From a checkpoint of a small mixture-of-experts model trained on Wikipedia.
Experts: 256 experts in each of 8 layers, 32 squared leaky ReLU neurons an expert, 8 picks a token, a sigmoid router.
Training: a variant of SOAP for the experts, 665M tokens, 5103 steps.
Below are experts of layer 3 (counted from 0) of a mixture-of-experts language model. Rows are named router (the router's row for the expert), up (a neuron's input weights, with its number), down (a neuron's output weights, with its number) and show model dimensions 0-95. Each number is 200 + 20 x the weight over its row's rms, rounded and kept within 0 to 999.
After each expert's rows: "mostly gets" lists some tokens that are sent to it at least half of the time; "gets" lists some tokens that make up at least twice as much of what it gets as of all text. This comes from a sample of Wikipedia text that the model never trained on. Tokens count by the router's weight.

# expert 23
router,219,185,170,193,229,199,173,167,184,232,180,186,228,201,207,192,190,221,177,242,218,204,214,217,211,210,177,168,205,208,244,215,176,211,174,181,176,220,191,184,182,168,218,208,233,215,169,206,184,205,204,187,168,168,208,175,175,213,252,189,197,188,229,179,219,195,203,195,206,218,224,203,200,193,215,195,186,222,232,207,215,210,213,235,195,200,188,233,210,202,198,228,216,203,173,212
up0,184,222,198,227,192,185,205,212,194,191,197,234,179,186,213,190,174,207,179,214,213,209,170,223,218,169,210,194,166,178,219,225,235,195,188,224,197,203,202,204,227,193,177,231,171,231,190,203,186,202,247,181,206,259,204,191,212,176,205,193,196,195,191,215,202,244,216,195,200,208,220,211,198,187,203,226,222,158,211,178,255,210,203,219,177,180,196,187,196,179,170,206,225,217,209,203
down0,222,232,190,204,166,214,206,180,194,209,252,207,180,190,202,214,192,216,191,162,197,158,190,171,184,202,206,203,204,192,171,208,224,202,231,203,205,150,220,194,227,206,212,213,191,170,230,186,165,202,191,199,247,231,197,186,188,173,239,210,183,209,195,203,209,188,205,185,185,217,221,236,182,210,176,159,178,186,205,210,234,184,198,191,197,211,212,207,206,186,180,198,206,172,183,175
mostly gets: " on", " for", " in", " during", " across", " throughout"
gets: " in", " of", " for", " on", " at", " In"

# expert 16
router,227,221,179,198,207,165,215,176,178,173,188,185,204,200,196,182,213,196,200,240,163,222,225,241,194,220,183,182,197,214,166,207,232,215,178,169,209,213,205,196,206,190,208,234,166,197,221,213,179,216,208,222,161,202,188,209,163,202,188,173,215,169,230,183,210,192,164,205,177,180,199,168,201,169,189,215,226,194,174,169,206,185,217,175,191,228,197,202,190,209,217,221,189,184,192,217
up0,183,204,209,201,233,192,225,234,225,220,205,207,206,215,198,204,156,181,183,204,194,183,195,236,199,200,173,191,158,194,199,187,224,163,176,187,213,214,179,204,185,226,201,163,186,188,218,162,204,172,210,189,209,223,206,224,178,203,169,217,219,184,194,197,202,187,210,218,195,192,199,212,172,206,214,234,164,131,212,211,216,198,179,204,196,210,194,206,174,207,194,171,223,174,226,180
down0,176,202,184,207,207,161,208,167,213,176,179,227,216,218,242,186,194,229,207,217,209,141,216,215,227,193,207,202,208,248,223,177,208,236,217,188,213,200,186,197,171,208,228,200,162,180,182,209,245,173,173,180,174,203,202,195,201,215,217,199,181,189,181,193,193,203,192,232,214,194,192,174,194,218,180,167,193,197,189,211,220,186,177,171,160,208,191,210,177,197,203,202,185,209,199,205
mostly gets: " million", " km", " billion", "′", "/km", "00"
gets: "0", "00", "5", "8", "7", "9"

# expert 156
router,205,219,168,210,189,175,199,225,218,198,170,158,221,182,205,206,193,201,213,232,195,232,184,196,206,205,148,185,202,162,219,230,218,202,202,211,190,230,223,188,198,196,206,217,184,195,222,224,183,230,191,163,210,223,223,207,223,194,158,193,216,190,173,219,205,175,221,209,210,220,209,211,229,207,166,202,174,229,174,181,203,175,223,184,182,224,218,193,214,216,179,225,220,180,187,220
up0,196,196,200,233,234,178,200,212,211,192,233,228,197,200,221,187,221,208,204,234,206,193,178,207,203,218,212,206,191,173,220,207,246,175,192,196,195,210,191,237,204,209,194,226,220,214,182,175,211,207,177,218,183,208,199,182,177,217,202,211,195,210,173,197,214,188,211,195,215,184,235,244,194,224,198,206,164,146,196,186,205,237,205,216,203,228,212,174,228,234,150,185,194,205,216,171
down0,198,205,186,218,206,185,219,200,213,211,205,210,204,185,164,182,158,194,192,196,202,204,209,194,212,169,176,215,215,205,210,183,155,226,147,205,221,192,196,179,179,212,198,167,195,199,223,237,214,202,182,201,169,187,211,186,194,201,206,199,214,182,209,178,190,229,171,254,216,212,208,180,194,204,210,162,207,202,223,181,188,170,209,219,218,238,192,180,225,217,199,173,215,249,207,233
mostly gets: "|", " entitled", "tracks", "   ", "=", " —\n"
gets: " |", "|", "-", " -", "=", " –"

# expert 187
router,190,193,206,184,204,219,228,227,149,236,187,205,218,195,225,181,221,234,217,191,208,215,164,190,199,221,174,181,203,178,210,171,218,192,185,192,223,203,175,178,212,197,197,178,220,193,211,189,172,203,174,199,197,160,169,207,194,222,203,251,195,236,166,207,187,202,208,239,184,248,185,225,195,192,213,191,170,187,199,184,209,219,236,211,216,193,198,196,194,213,207,164,202,197,195,210
up0,190,223,207,187,185,212,195,236,195,210,199,219,202,170,160,241,208,173,201,184,221,182,187,220,239,186,172,198,169,222,212,169,194,203,204,170,199,209,206,137,172,206,207,167,170,170,174,205,169,247,186,193,217,149,181,228,188,199,192,183,194,195,208,202,215,221,209,209,209,206,210,210,192,208,175,193,206,203,170,196,180,183,203,186,212,169,200,199,209,214,191,187,186,182,210,189
down0,197,181,211,178,225,214,186,222,217,196,218,230,222,225,227,207,211,226,180,192,194,219,210,187,206,182,218,207,225,199,214,190,189,223,192,230,184,184,204,236,219,205,210,182,200,222,234,196,200,172,218,215,166,229,195,176,214,192,228,183,189,209,208,209,190,182,173,195,208,203,193,244,244,216,233,199,200,189,179,162,188,210,159,185,182,182,217,213,211,218,198,200,175,252,243,213
mostly gets: " Sc", " St", " Gr", "St", "Ch", " Tr"
gets: " C", " L", " S", " T", " D", " H"

# expert 224
router,187,226,205,199,208,211,206,214,195,158,200,191,179,205,145,229,212,203,199,170,195,204,193,164,255,173,200,222,203,215,221,164,207,178,217,190,205,203,181,223,198,225,198,186,182,222,231,196,216,206,208,191,223,227,190,230,165,191,226,215,198,219,223,215,207,221,251,211,200,220,190,169,198,193,236,208,181,218,200,215,211,224,224,180,188,211,202,193,217,172,213,186,210,185,234,205
up0,215,194,209,232,167,208,186,173,217,182,189,220,204,171,211,192,225,194,204,177,215,168,233,205,259,197,175,190,218,203,209,208,185,223,205,186,192,209,180,199,186,180,228,167,171,189,225,171,195,219,219,219,212,217,197,215,200,189,204,245,206,182,226,210,185,216,213,216,179,242,209,185,184,193,239,247,227,192,207,184,188,202,209,201,235,165,211,200,211,172,217,193,195,215,190,198
down0,209,228,210,178,196,194,179,185,202,199,178,210,188,209,187,215,181,169,192,204,168,230,185,215,178,204,189,177,188,214,202,179,211,199,187,190,188,226,223,205,201,242,171,199,168,207,162,210,202,188,208,152,208,198,215,170,220,199,202,177,208,221,178,208,213,177,183,200,238,183,210,203,202,230,179,193,198,191,209,240,233,197,230,181,193,249,173,243,171,213,202,201,239,192,227,200
mostly gets: " his", " their", " its", " her", " a", " an"
gets: " the", " a", "'s", " The", " his", " an"

# expert 195
router,189,199,177,198,200,179,213,197,171,209,173,220,183,196,189,203,230,193,216,211,194,234,195,204,178,235,200,164,197,233,190,157,229,226,167,162,232,200,193,157,210,189,183,204,202,187,211,228,199,205,175,223,171,201,218,179,200,194,219,221,239,197,223,195,228,205,173,218,182,184,205,204,206,166,239,185,196,200,213,182,224,208,214,169,231,189,177,180,218,207,217,207,230,202,205,182
up0,198,209,205,183,171,206,182,238,220,189,207,183,231,219,219,184,156,204,213,217,214,163,201,201,222,182,179,212,202,195,202,213,193,180,180,202,189,218,191,187,203,190,193,173,199,233,223,195,181,216,205,186,208,180,194,242,190,213,156,168,144,199,180,217,182,194,234,196,173,207,214,192,187,189,169,177,175,204,191,203,180,186,239,229,210,252,224,196,208,212,195,215,188,224,186,207
down0,252,184,208,177,185,208,185,198,215,183,186,174,214,188,199,187,243,185,209,198,234,192,201,206,232,196,197,222,178,201,194,212,210,187,191,172,195,182,182,180,220,236,209,225,211,181,237,194,196,228,198,205,195,193,191,201,172,212,178,217,179,234,153,208,195,181,200,211,178,229,173,220,157,193,196,203,176,207,153,206,187,192,235,210,189,214,223,244,217,188,203,194,185,210,174,197
mostly gets: " M", " S", " K", " F", " T", " N"
gets: " S", " K", " M", " B", " L", " T"

# expert 96
router,213,198,197,206,199,221,191,206,204,216,199,179,187,182,184,240,182,189,196,208,219,196,219,191,222,212,204,202,203,204,195,208,218,154,184,199,163,179,213,239,188,228,189,179,200,222,222,205,203,205,259,199,253,235,196,185,191,215,259,206,215,226,194,223,219,180,247,218,184,206,171,201,202,206,200,202,202,190,206,205,188,231,212,200,193,227,184,225,196,172,218,212,211,197,238,219
up0,212,192,203,197,193,231,221,229,168,203,180,202,200,190,194,176,222,227,191,161,222,211,184,174,219,223,174,216,213,165,231,222,188,205,204,195,195,221,194,210,210,185,212,220,196,209,211,208,192,178,204,194,230,177,213,227,221,201,192,192,193,212,142,207,209,216,180,168,223,205,206,221,197,210,201,206,189,184,222,161,217,212,222,200,179,191,168,244,204,181,231,163,192,181,150,221
down0,185,192,163,226,182,187,233,236,167,176,146,183,186,218,207,213,214,236,168,173,215,208,182,175,204,212,230,197,206,216,207,226,175,211,160,192,189,188,205,173,203,207,201,228,192,179,196,202,181,203,216,178,178,221,159,178,201,180,181,175,215,217,214,196,191,237,213,234,209,182,190,178,212,205,208,207,193,194,214,162,187,183,180,199,201,199,236,211,168,205,195,183,188,192,182,209
mostly gets: " his", " their", " our", " this", " another", " these"
gets: " the", " a", " his", " The", "'s", " their"

# expert 102
router,180,200,199,190,168,196,194,174,213,167,196,165,204,197,196,174,181,206,192,217,179,195,196,199,169,204,150,187,171,197,196,196,182,213,179,165,227,212,219,170,227,218,231,209,167,202,199,215,201,217,191,211,159,178,229,196,192,207,183,207,205,155,196,182,218,173,165,209,157,185,204,185,222,170,171,200,192,185,224,187,220,193,201,180,205,234,182,181,214,215,226,218,209,181,189,217
up0,188,203,184,197,225,170,235,163,240,187,191,216,235,190,223,208,202,240,194,202,216,223,200,218,248,209,162,216,199,221,190,194,176,181,203,226,215,189,216,208,172,223,188,186,204,196,171,191,179,209,222,195,186,210,183,207,221,246,225,215,207,232,214,198,192,200,199,210,207,214,192,182,234,246,216,182,204,225,238,202,191,208,227,220,177,173,187,217,211,219,213,193,189,217,189,199
down0,220,222,200,220,182,226,207,212,201,223,198,175,166,194,203,207,134,207,213,165,220,203,188,194,219,190,176,217,196,200,179,201,215,206,153,196,202,174,202,174,195,198,189,230,220,180,230,193,199,225,200,190,176,207,178,190,192,205,184,217,181,194,255,207,247,184,186,198,231,202,208,194,177,204,194,222,222,194,221,174,232,181,229,174,192,211,218,224,193,221,194,188,164,212,208,188
mostly gets: " born", " going", "born", " Born", " spent", " ab"
gets: "-", " was", " is", " a", " been", " out"

# expert 171
router,195,239,197,218,204,209,180,212,191,163,190,186,191,185,187,223,174,228,198,202,203,202,194,167,229,177,204,210,212,225,204,208,221,192,197,200,157,200,170,209,192,203,232,171,188,233,225,217,238,194,209,215,221,230,155,206,176,204,253,194,186,214,195,186,212,183,229,219,196,222,222,198,214,208,237,238,197,194,225,201,191,204,235,202,205,224,170,202,210,187,204,212,192,179,230,221
up0,183,197,181,206,186,255,180,183,195,239,168,238,222,176,211,187,184,227,204,235,195,252,173,179,218,165,192,202,224,202,203,177,165,212,207,203,215,196,212,205,219,236,209,189,200,187,193,207,198,167,223,186,195,190,224,242,217,210,195,193,183,200,203,200,215,199,210,201,214,242,179,208,192,202,195,210,217,203,225,199,180,209,259,203,210,190,180,181,206,200,218,208,166,196,185,198
down0,216,165,191,215,196,194,182,168,169,210,189,179,217,224,198,195,192,203,166,179,206,230,234,166,220,185,162,175,202,229,194,190,230,208,220,148,222,186,164,206,213,190,189,161,215,172,236,208,213,203,194,204,188,208,183,201,196,213,249,190,209,226,216,194,216,223,196,212,186,185,177,179,183,212,228,177,196,192,190,206,209,201,226,197,219,186,212,202,176,208,199,178,225,199,164,222
mostly gets: " their", " his", " a", " our", " an", " her"
gets: " the", " a", " his", " an", "'s", " their"

# expert 203
router,195,219,205,174,165,170,180,199,226,183,214,185,241,204,196,199,207,206,199,195,175,233,215,242,199,214,218,203,173,193,208,196,203,226,225,212,201,183,196,189,212,218,160,187,202,177,199,209,187,184,208,244,193,212,215,167,215,231,174,198,216,158,211,196,175,216,229,219,223,204,231,184,188,161,183,182,214,225,193,192,218,189,229,196,194,234,171,211,213,207,207,196,190,159,212,232
up0,203,214,223,202,192,213,175,234,175,199,238,221,205,155,183,192,193,221,218,206,163,198,202,195,198,185,185,221,185,199,211,203,198,221,192,169,218,157,213,179,212,197,189,215,239,200,190,222,209,180,232,212,235,203,192,199,228,197,180,207,150,218,194,177,190,213,205,218,244,207,224,204,150,199,199,209,163,204,198,186,207,180,219,207,175,168,215,190,208,188,214,211,175,204,238,196
down0,225,177,186,207,164,200,180,240,208,171,170,156,217,200,186,222,205,201,227,161,219,215,200,210,224,210,203,214,195,197,181,232,203,151,206,208,197,220,198,179,214,198,193,211,187,207,169,184,176,234,191,208,158,213,215,187,160,183,186,179,207,214,189,213,231,192,201,183,217,181,202,233,219,171,217,214,226,201,190,196,229,181,187,201,195,184,212,183,208,180,172,224,223,209,163,199
mostly gets: "idae", "ini", "ius", " Animalia", "osa", "oni"
gets: "a", "i", "us", "ia", "is", "o"

# expert 101
router,214,238,201,213,201,174,185,187,192,196,216,189,174,206,175,169,225,198,194,213,185,209,218,194,213,227,162,189,231,186,200,192,185,230,199,186,231,232,223,209,224,180,188,204,176,193,221,227,187,237,198,234,193,183,212,158,191,205,203,185,217,215,200,199,198,205,220,225,172,184,210,188,197,174,172,222,213,207,180,168,206,194,158,179,209,235,191,201,215,214,187,164,245,187,164,211
up0,219,199,215,208,222,206,192,229,190,190,220,195,204,224,222,160,185,150,193,182,202,218,176,217,182,196,232,191,168,219,215,199,195,175,213,197,187,221,166,181,215,244,208,207,224,161,212,186,195,173,209,220,198,203,197,214,182,210,220,208,200,198,195,229,184,211,160,192,189,223,210,190,174,222,190,243,207,180,215,203,195,191,185,199,160,209,195,180,241,172,208,223,158,218,222,200
down0,239,174,212,190,197,199,214,215,229,165,216,170,220,184,206,186,194,176,194,221,234,195,176,219,219,173,230,191,183,170,177,209,174,194,212,201,182,171,220,229,179,187,207,208,208,202,215,168,179,222,198,204,189,202,186,222,220,186,233,181,201,197,250,209,201,222,233,204,183,201,203,174,190,220,221,231,201,181,228,221,238,179,209,224,209,235,201,230,217,193,205,192,188,219,172,202
mostly gets: "\":", " -;", " |", ")}"
gets: " |", "|", ";", " |\n", " were", ")"

# expert 125
router,216,211,174,185,184,178,182,172,197,178,182,168,200,199,193,175,187,215,216,229,175,220,228,198,172,209,196,170,220,203,186,183,215,210,179,166,218,231,218,180,230,202,213,230,170,184,226,205,197,235,182,210,173,177,222,186,185,229,184,175,223,176,194,188,198,192,176,207,168,190,211,179,195,175,173,191,205,215,175,169,223,172,198,168,179,236,181,206,218,218,216,196,208,185,174,210
up0,224,208,213,189,204,188,220,246,176,207,239,209,202,194,232,185,228,206,174,209,217,220,193,165,219,209,236,188,157,224,187,179,216,169,226,180,175,190,212,194,195,206,196,205,192,190,183,194,218,194,192,218,244,218,205,259,172,196,215,198,188,211,197,171,212,231,211,228,200,195,217,187,192,184,221,194,165,179,188,213,229,212,189,224,225,211,195,187,205,175,202,227,209,202,172,185
down0,213,205,222,189,219,154,214,209,228,229,207,222,193,206,232,187,212,178,180,207,214,202,197,172,260,198,168,184,231,185,206,222,205,177,214,191,164,198,208,237,204,209,202,187,193,203,202,196,216,196,159,218,197,215,189,190,206,219,195,198,165,198,187,211,212,246,216,233,179,197,229,173,191,185,197,201,181,223,186,189,210,202,161,204,183,197,204,207,211,232,221,176,165,232,186,218
mostly gets: " here", " able", " survived", "″N", "===\n\n", "loan"
gets: ".", "\n", " is", " in", " was", ".\n\n"

# expert 169
router,205,176,201,180,202,202,194,195,197,168,198,180,205,186,197,205,186,187,184,209,160,200,211,184,172,222,182,189,208,204,199,215,228,194,195,181,210,221,214,176,219,223,198,230,146,224,216,208,185,212,152,202,163,185,199,192,203,229,163,199,202,173,191,201,184,188,220,230,202,217,223,189,227,175,164,193,194,189,203,169,238,194,197,178,194,212,211,190,204,230,227,195,224,182,150,239
up0,175,192,219,182,193,185,172,208,188,165,212,227,230,193,213,244,153,210,203,207,192,216,180,169,185,195,213,189,184,157,195,200,217,206,174,206,153,178,180,202,173,200,190,194,190,205,207,211,207,143,161,209,215,181,196,167,197,202,176,214,225,208,202,200,197,196,195,187,198,220,201,211,231,194,200,202,168,221,216,222,236,188,190,190,207,208,218,226,172,217,188,159,171,205,197,202
down0,160,175,208,221,216,200,214,190,175,237,207,174,213,166,217,211,210,205,210,223,199,217,157,179,197,156,187,175,189,207,187,192,189,224,193,212,218,196,206,208,211,184,215,208,181,198,245,192,215,176,204,193,187,219,222,179,205,227,209,185,232,228,202,223,205,226,200,214,150,166,214,240,215,211,193,215,193,172,193,201,193,225,213,196,199,174,178,202,225,209,204,180,219,180,153,190
mostly gets: "|", " •", "-", "'\n", " —\n", "*\n"
gets: "-", "|", "\n", "\n\n", " •", "="

# expert 74
router,187,239,184,162,237,186,186,180,236,175,205,170,213,168,206,199,196,204,203,221,185,209,235,201,175,208,176,191,206,223,202,199,189,173,217,185,191,186,230,189,208,183,183,204,194,157,198,212,192,207,205,176,175,212,168,150,181,213,188,201,216,163,221,179,213,192,187,208,212,180,238,172,195,168,195,172,217,233,196,217,223,182,208,174,176,211,200,211,210,209,205,179,220,211,216,228
up0,134,213,220,195,204,214,182,194,186,230,197,220,216,177,202,206,177,177,169,213,220,205,163,192,160,187,197,208,196,226,184,223,193,188,220,213,187,197,189,200,225,170,182,163,212,175,172,203,228,219,191,226,192,196,173,198,227,207,186,219,213,207,202,217,203,215,197,179,197,174,222,202,183,184,225,150,181,203,176,235,207,204,194,197,195,162,233,204,204,204,217,218,180,236,204,206
down0,224,171,207,229,176,233,187,193,188,203,212,201,216,203,180,176,175,227,168,207,186,214,204,207,216,230,222,178,204,156,211,190,206,216,225,200,170,218,205,165,200,217,177,206,213,244,163,197,169,232,174,219,188,194,168,211,201,213,220,232,225,214,198,201,202,164,175,178,234,222,186,210,222,214,200,171,212,194,201,177,177,196,190,181,181,161,211,207,196,179,193,219,186,214,196,201
mostly gets: "awa", "ami", "achi", "adi", "ori", "ari"
gets: "1", "0", "i", "a", "o", "u"

# expert 243
router,184,210,174,203,208,197,199,187,220,183,188,185,190,224,208,209,218,215,186,228,206,185,227,220,186,182,238,184,191,211,194,222,164,185,168,196,204,216,188,203,221,195,209,216,174,233,203,240,220,197,220,216,181,199,242,179,210,213,203,236,223,182,234,156,220,214,170,217,190,237,208,237,205,209,228,184,231,200,207,214,202,194,184,190,196,213,228,235,214,206,194,212,247,217,180,188
up0,204,176,181,241,185,212,205,204,160,235,189,219,208,182,204,236,165,224,211,200,189,205,194,171,193,214,153,205,203,193,221,202,211,211,221,218,191,197,237,184,215,213,196,208,203,194,201,219,185,233,215,190,241,190,213,205,191,176,178,159,217,182,200,220,193,213,197,200,214,211,213,162,171,184,178,220,156,203,195,207,219,191,225,158,194,175,200,184,183,165,197,218,179,215,190,228
down0,186,227,207,214,215,215,230,248,173,210,204,206,181,241,193,193,219,208,175,185,191,196,213,170,222,205,208,202,232,196,198,204,208,190,204,172,183,210,175,204,202,168,189,213,191,174,199,197,197,177,210,222,207,211,180,216,227,213,147,175,171,224,215,192,193,216,185,175,199,147,230,142,232,223,191,168,193,192,219,172,201,215,178,209,195,214,195,200,210,220,221,201,204,193,207,186
mostly gets: " in", " of", " into", " throughout", " representing", " entering"
gets: " of", " in", " from", " for", " the", " into"

# expert 66
router,216,219,224,194,192,179,169,189,217,186,186,181,224,198,195,189,194,177,229,185,220,229,195,204,174,211,186,181,221,205,170,190,182,192,148,200,208,225,195,212,252,214,205,187,175,184,178,234,192,226,164,223,169,221,228,186,174,215,243,187,207,195,188,186,191,199,173,213,199,170,194,171,218,169,199,195,188,221,193,177,206,182,194,186,189,214,193,227,204,230,193,196,201,197,239,229
up0,233,182,199,199,199,230,222,218,194,218,189,192,218,209,196,218,200,193,174,227,222,168,223,172,188,176,180,236,173,150,210,200,170,194,166,215,207,206,233,195,206,207,175,167,206,222,221,202,201,198,188,174,213,245,224,188,220,233,208,215,192,198,211,213,202,196,187,187,180,215,186,199,232,176,220,211,194,163,199,186,230,176,202,219,209,182,226,150,194,204,199,219,209,224,182,212
down0,196,211,167,203,153,182,186,202,217,220,182,174,205,222,187,248,177,203,235,226,202,207,190,212,226,196,168,208,191,187,220,205,212,224,210,200,205,219,176,217,159,186,203,209,209,175,234,195,196,212,192,208,230,175,167,197,223,222,208,205,211,222,200,162,226,187,201,206,218,217,182,176,219,222,191,199,213,193,155,195,216,213,240,214,173,207,227,171,202,203,181,175,195,230,176,194
mostly gets: " —;", " |", " =", " -;"
gets: " |", ";", "|", " —;", ":", " city"

# expert 221
router,221,204,178,186,162,177,167,178,228,185,218,175,228,207,170,186,218,234,215,194,177,216,197,195,188,180,158,183,229,207,196,215,185,205,182,188,232,238,186,200,219,168,235,204,179,189,212,223,178,222,220,209,189,209,221,187,198,198,175,158,192,209,182,199,191,191,165,237,192,194,220,173,190,199,188,189,184,222,179,183,175,185,222,195,169,206,177,198,219,212,194,201,172,167,189,200
up0,212,202,199,211,213,217,239,203,230,199,270,198,184,238,214,192,212,176,194,190,209,192,197,199,187,176,198,182,244,182,185,203,191,222,193,190,202,190,163,185,190,203,221,163,201,165,206,169,207,213,244,225,244,199,166,199,181,184,202,212,198,200,215,204,192,188,169,208,193,202,230,217,159,211,191,205,183,240,189,190,196,225,185,182,182,183,196,216,204,176,176,188,187,197,185,188
down0,195,224,212,191,174,218,190,207,197,201,185,155,209,162,196,188,190,213,151,201,240,201,214,199,197,214,219,194,193,166,204,169,228,216,191,220,216,242,241,174,231,171,184,216,207,186,190,218,160,191,194,187,171,214,185,217,188,217,197,217,230,215,193,235,172,187,198,186,216,222,208,207,211,232,189,177,193,210,189,188,168,174,186,209,200,233,212,204,191,182,202,220,236,209,197,202
mostly gets: "',", " —;", " -;", "%;", " |", " @"
gets: " |", ";", " –", " -", "',", ":"

# expert 189
router,212,226,187,191,225,193,209,205,156,192,200,195,215,194,176,188,220,196,207,180,231,214,193,207,213,238,190,172,185,170,205,198,221,186,167,177,222,223,194,191,206,229,207,184,202,197,210,186,204,225,190,190,179,168,182,191,172,204,244,251,224,202,185,203,191,201,160,230,184,221,179,205,159,167,198,180,167,177,217,180,221,198,232,202,201,171,185,170,203,216,193,184,201,207,215,223
up0,220,180,182,223,217,201,186,205,198,202,180,213,195,208,193,175,192,190,185,152,186,196,187,201,209,209,187,234,204,165,231,238,184,173,197,183,218,201,187,220,215,190,183,168,195,242,197,178,180,189,198,181,241,202,208,212,191,190,227,220,197,221,195,177,175,157,221,174,153,172,198,221,177,197,219,195,192,152,201,204,184,211,186,187,209,191,204,159,235,193,184,214,209,199,227,190
down0,217,176,178,192,218,213,205,164,173,196,157,211,191,188,188,158,189,206,185,149,159,186,202,235,213,183,173,206,228,185,197,212,208,166,171,210,223,214,202,211,183,215,168,181,212,202,189,217,189,214,193,211,199,226,185,231,191,204,193,209,189,212,261,193,181,217,219,182,208,207,182,201,209,194,158,204,189,191,226,209,211,191,193,188,218,223,193,168,197,201,239,185,194,208,233,198
mostly gets: " L", " W", " C", " G", " D", "Ch"
gets: " L", " D", " C", " B", " G", " W"

# expert 214
router,203,216,172,176,196,192,183,186,222,155,203,172,235,188,176,185,155,195,206,198,158,205,219,208,184,213,221,183,174,193,168,189,229,210,195,179,218,203,197,199,195,210,236,191,226,163,205,234,172,208,190,190,191,243,179,182,205,203,199,188,207,190,255,157,233,184,219,201,205,184,212,194,190,177,179,180,197,207,182,217,207,184,200,185,213,194,188,217,199,205,228,188,224,211,178,217
up0,182,189,174,219,186,181,203,221,198,195,204,263,217,276,198,208,183,196,204,189,210,197,219,208,199,206,199,199,173,227,178,195,232,177,181,197,214,215,181,190,190,186,192,212,187,206,185,199,211,200,172,210,169,165,208,207,179,188,216,223,189,221,198,180,190,216,220,189,232,171,184,188,172,202,202,176,186,215,187,219,197,175,208,206,234,182,186,180,211,207,204,141,185,204,205,235
down0,200,204,177,223,179,196,207,213,195,198,205,231,214,209,196,207,201,186,202,191,180,135,241,203,201,187,193,153,172,239,145,199,227,164,178,195,203,222,210,179,214,177,213,211,171,197,181,198,217,216,203,194,187,194,235,215,186,187,192,190,170,228,203,183,212,187,217,204,228,200,203,191,218,195,223,174,218,217,210,206,169,189,219,191,212,195,177,210,196,163,205,156,200,201,206,172
mostly gets: "ić", " Tamil", "uri", "ović", "athi", "ika"
gets: "a", "i", "ar", "an", "o", "al"

# expert 179
router,190,191,210,175,198,223,185,188,203,176,201,173,213,185,176,188,189,199,191,213,176,224,225,188,165,216,173,162,204,208,188,217,203,190,211,162,190,218,223,192,226,219,189,229,160,216,217,182,222,210,159,206,169,174,215,185,207,217,163,199,200,178,210,197,187,183,213,223,184,198,207,209,234,186,158,189,195,190,193,158,244,212,185,185,202,197,204,183,202,208,232,201,196,180,169,239
up0,154,221,229,252,189,211,235,169,227,214,194,187,200,164,203,227,190,211,193,210,209,213,219,190,216,196,196,190,206,165,179,232,191,188,221,213,199,173,216,217,187,211,174,210,226,197,177,218,230,181,187,177,220,189,240,197,227,184,165,204,201,219,192,179,224,186,220,198,169,214,213,192,209,208,196,188,214,219,156,194,209,206,196,221,226,178,177,235,188,198,196,191,239,205,204,202
down0,203,200,191,203,183,162,196,188,201,176,222,182,203,208,180,211,188,197,240,230,195,217,207,201,191,171,193,192,194,211,207,210,245,224,196,174,191,212,204,172,179,197,208,201,215,202,201,207,238,204,170,142,171,185,203,185,196,214,221,205,207,187,168,181,170,158,224,199,235,232,184,233,216,194,211,183,160,214,200,235,177,167,206,222,205,221,200,210,192,185,198,225,192,233,199,185
mostly gets: " •", "-", ";\n\n", " spent", " Medical", " Also"
gets: "-", "|", "–", "\n\n", "\n", " -"

# expert 135
router,231,184,193,172,180,218,178,200,222,217,171,202,233,188,199,198,165,219,185,244,179,192,171,241,192,208,193,188,218,227,201,187,201,179,177,216,214,219,233,199,180,228,218,212,208,228,204,236,179,175,189,237,161,193,211,210,175,176,204,170,216,196,188,194,213,196,224,219,223,224,193,198,220,213,219,177,233,194,219,224,200,195,176,211,185,198,180,194,227,172,189,175,200,220,180,188
up0,218,208,229,182,230,233,204,186,221,203,185,233,162,218,190,191,206,231,195,207,191,180,206,196,187,202,206,198,185,197,194,197,198,199,213,216,220,218,173,197,178,244,204,198,211,215,216,220,230,194,153,162,192,220,210,220,203,221,187,224,171,182,191,212,194,183,196,200,214,187,190,216,260,205,246,198,228,192,202,177,179,199,215,205,170,161,177,180,209,189,184,180,197,231,174,177
down0,200,213,206,172,237,218,216,193,195,206,219,253,206,216,198,194,206,191,180,207,174,228,237,202,189,206,202,177,197,226,177,185,170,229,175,228,182,214,194,171,222,198,205,208,204,203,231,178,246,196,197,201,165,219,241,180,226,209,162,201,191,173,215,192,216,225,238,211,250,201,187,202,196,213,200,181,214,195,207,204,216,199,179,200,172,176,188,201,204,189,243,202,201,179,198,201
mostly gets: " during", " at", " During", "During", " After", " in"
gets: " in", " at", " on", " for", " from", " by"